From a checkpoint of a small mixture-of-experts model trained on Wikipedia.
Size: 12 layers, width 384, vocabulary 8192, 55.7M parameters.
Experts: 16 experts in each of 11 layers, 304 tanh GELU neurons an expert, 1 pick a token.
Training: a variant of SOAP for the experts, 4129 steps.
Below are experts of layer 9 (counted from 0) of a mixture-of-experts language model. Rows are named router (the router's row for the expert), up (a neuron's input weights, with its number) and show model dimensions 128-191. Each number is 128 + 24 x the weight over its row's rms, rounded and kept within 0 to 255. Numbers have three digits each.
Before each expert's rows: "mostly gets" lists some tokens that are sent to it at least half of the time. This comes from a sample of Wikipedia text that the model never trained on.

# expert 12
mostly gets: " John", " George", " David", " College", " University", " Force"
router:131139097144115118094136124142145145144155137139143158092097120153154088142113124142113159135105112104123098126133111134131119138130125124107110120136163125102150150109093183081131152103114152
up5:126159117123163130135146129116068119155126148137122101127117132100113106119144128150131148135127179134140139183128132150149147123145115126147121132088097113158090126108136148089137150151112157
up6:129123143141080162092126143144137163145128111103118112116152098113124138119102098163133130093129119176146153150114129140113139120131169110117100141096125129127160134094107133137113107090139144
up7:106137136138109120100135131091095128146162072083121097119110134128115102126141117119110172128106146167154099127096079118093124135146136085103121109104118133150148138164129161097130115106154138
up8:118133131113119135149174098133098153129121078151118155143133115127127097102099098079154116150125081139149123122132130125156107102108149129162114097170158203106112123111141118146140052128128143
up9:120156102123108114141109114138091110111119146139118152116126132119144150108111080110138100107119118126123156135126120121136098166112074117135099111115150136120103129099080132196121090136116119
up10:085156115125119116138129087143178164091098118120111160152127162142149111078068131139099150092121116113116061140119130163122129091107132085112125119124145099115094130135096157172104137135100126
up11:105119155145133135170129158110112101128095089123140123142127098176125111103156134149134167154150124122144134128117119125110123167118088152170162106089111148130109126114150114126165105095136153
up12:075107199145134146141132109129120100204142112119169101141138114096113134087107071128134113086117107139098148145153107105146124092121102137069114117139110122124131129123103089122142109107133143
up13:097132146175141137104093117113113109116127094135120117115096160120128114122132094133106125119121102106116109093181085143156128142151132129102128152139145136169140087118085156146129098105109132
up14:077133166129097120120105091104109133110121159054111146114096136105183139123110078124140109106100102136130106138137107096143083132110191118133086099178112134145182102139082153105128133092123137
up15:123152087110097130135191134114144125133158116090095100134114106154122107129104132157146126143136101124095133108118161186168126136111130119084108048155131126098169116158080160088170086125141128
up16:112166176116103162150104137119115127133138107124121094124095148121160105115129151105124142102062108086128125119162128117155106087120134100157144146082132153128127118131143134130129138152151101
up17:146145103117121101113101109138101158128087126111122126122059185129114100078099125116113116117151110177145144122085128118144143139127103127100169098163105141102102125129102139100138079136114142
up18:140109168140103125134109106111162138140121178089092111146107139097121115130107100118172138125121128150161091121140123164112115134126155073125131101121151157127112133091121146109097088109112119
up19:163129131112099121090107108130062145138136096099134114139119107148129148078135138184170120100150099125134121086132131096168105167121153185094148146125118107136139146136122109141125158127137130
up20:107090130077142084159114113134110140156081110168062155113133115135139119147118100106135138150100105122073131137159122112131114140100149105117177116093125122092097134116125142086099109103120118
up21:108101111123121095154166131097103093178143130114146140139097108129117113154127141055179162153118130140088161162134142152077128079134133113107148130076169151179111121075091123141129134134128125
up22:090149138118145076134120124112138129146131118125126158175084109135140106125115134127102097123101142112074129111087118128162109168105118161080111123108109185153139099113153110143125146036100110
up23:132147083131131119080170150111125157135146105146138099130139101122100139104080139154154098125198122120146086174115155170140097118135145194130140106103121130132082126087114153142132148144137104
up24:095090149109138161153099170103091123131151133170108134121107116111138116146141143129141156127140133108161103110127093153127132099154122130127150152149080106134161131100108102120159131137137104
up25:119099099116146139154110165154159162119121138124118125115111132198136133124094104131124116101122087090140129127095120120142155128119153114126092098100145169128114131131155153129090116095163118
up26:124128136119130172106110123105154136127108122135134109112114119129184120136083151081082118126122103111127117084083159065152125133135150120145148143147115128142123124169111099114155156165145116
up27:133083095182188109127130155086124151163172131108150118158165113104134083126096095148107126134111103130108114141156111136173099090104143160135109128105127131130124128096176148109156094146163110
up28:123110124139129107107129079137204163143119143153089135119119101125110145142121129096124145093130148118108122103146110114178120101124112122125126119138150160136111097102134145090153109157116124
up29:082140138112126109085132107142135137137122126132110127115109124127157095137093102148129135091128150127119102172121135117082117127119187137155147156136163131120128120117149115097078131126135155
up30:127153118104109117105151155138121087088136125103093145155082138134102136097126128159118134137135145139121123131132126125120109144127144136130099129123149117138115146116129128099141136092102150
up31:104092155089121149136139133130105168136132135144142122105164125125151168147177114123106087154147089090126139167127153114113186100104108157188139097142156089150134164137160138146170157108073087
up32:133121112102108131148153139125086178124134135184098153106099109064128103104083133126172115129156117083149110144088155106141108158159133110086157138097115100140136134130077167113127138112168150
up33:122147104100107133140184137116151103153151100130082155077141083162138145133188142134085131153099155161142117163122105178129107147131119081130083130151161107133087128141150119076093134112104098
up34:133116165147086117175167129113173097083127144123149145101111125118140116098110082148104156148141176186139137172131138150076110148114160143112151093134127123129083132147147128046117070100141104
up35:135158122121124135122146146009171180083129125133155134141107111115179125176122088096139187124109093125158108125158147141147122113135109135090092140107119131092168127086099152113153120152130147
up36:115105118149124109108144151128131090132129123118077138116139115095125153123111112091124111120136118128154138162129131120140154151156129135125110123122162139089159135164146160089103137110116153
up37:157142110169144113134127134143126113116111141138140112126138116125129093150092139122161106117130155119151156139128123114142112163128115070119193098112155145065151157113148162125132175141127109
up38:131147115173126115133147181131118135172155178109145147115140117115150115130124133123161110141164116108142101149131073171143116105105141152101136089124132121084131148172124126108128177117112156
up39:151133120124099107117180137109129114112126139148131129115140114160167142088075204140147147106117124094115147133153105137115158129129145146112120146170144111116135123163125126113132107122109155
up40:162164125098113132136132149104077123134192100147091132106148116116143152188123131122123111151145121138137113131133134089147164094124087127116092093146095170094136156116111115143127161157170166
up41:164114154105137135119161136091144125105128112158129130106150098092130133127109109113156118115170118114101123154148162128169121155123160120134108112098112127108114133153107129113139123124132171
up42:128109153137138094122173150104121131141172123152164126168095071157162121115136133105120110081092167121137083151120110115107119157162152115121143147131167167129100095080124120144163104128135157
up43:130149097128141127135146136112095115101165099143121145130160115114114135133187086137093122111130124145127101096125070141157100110139186120145128120130126119154097108131094110115095112153119161
up44:133119130124165119148148119064151155087122115132130108130142165146126130088138118164149143084176149174143129123128129166136151121125085108132151120133164138124130125143124125095159133112112145
up45:159128160129156146131119152133071128127146166130116176138111121163083125100143092151120113123136145074115144135128090170057143085088126145126108118109127122069131139099111109149075136121097123
up46:150109112120153115146095165122163114130140122138109170149119090148128144137115092054112141123185113122150085104141122132093156128113058172146162119092113102151155156137149090107149157108081160
up47:118140100096128138100125101115126150116140138104105138105120112082138138160107111059132129124104144111134133142098110125095099122113134124110112133133140131108099120096120097162124170120112122
up48:123123173147099137157099117114117149136148125143152091150141107094137112129143132206135112146174150097118148164170149124141124130161128111115132128111092091106078148129090151137121175112113131
up49:078113090133099144153149120122135115118143122143129130106130144121092142115137103140141140107168131115105117134109100116143127117152147133104115114094137139136140126156115131173135140135110121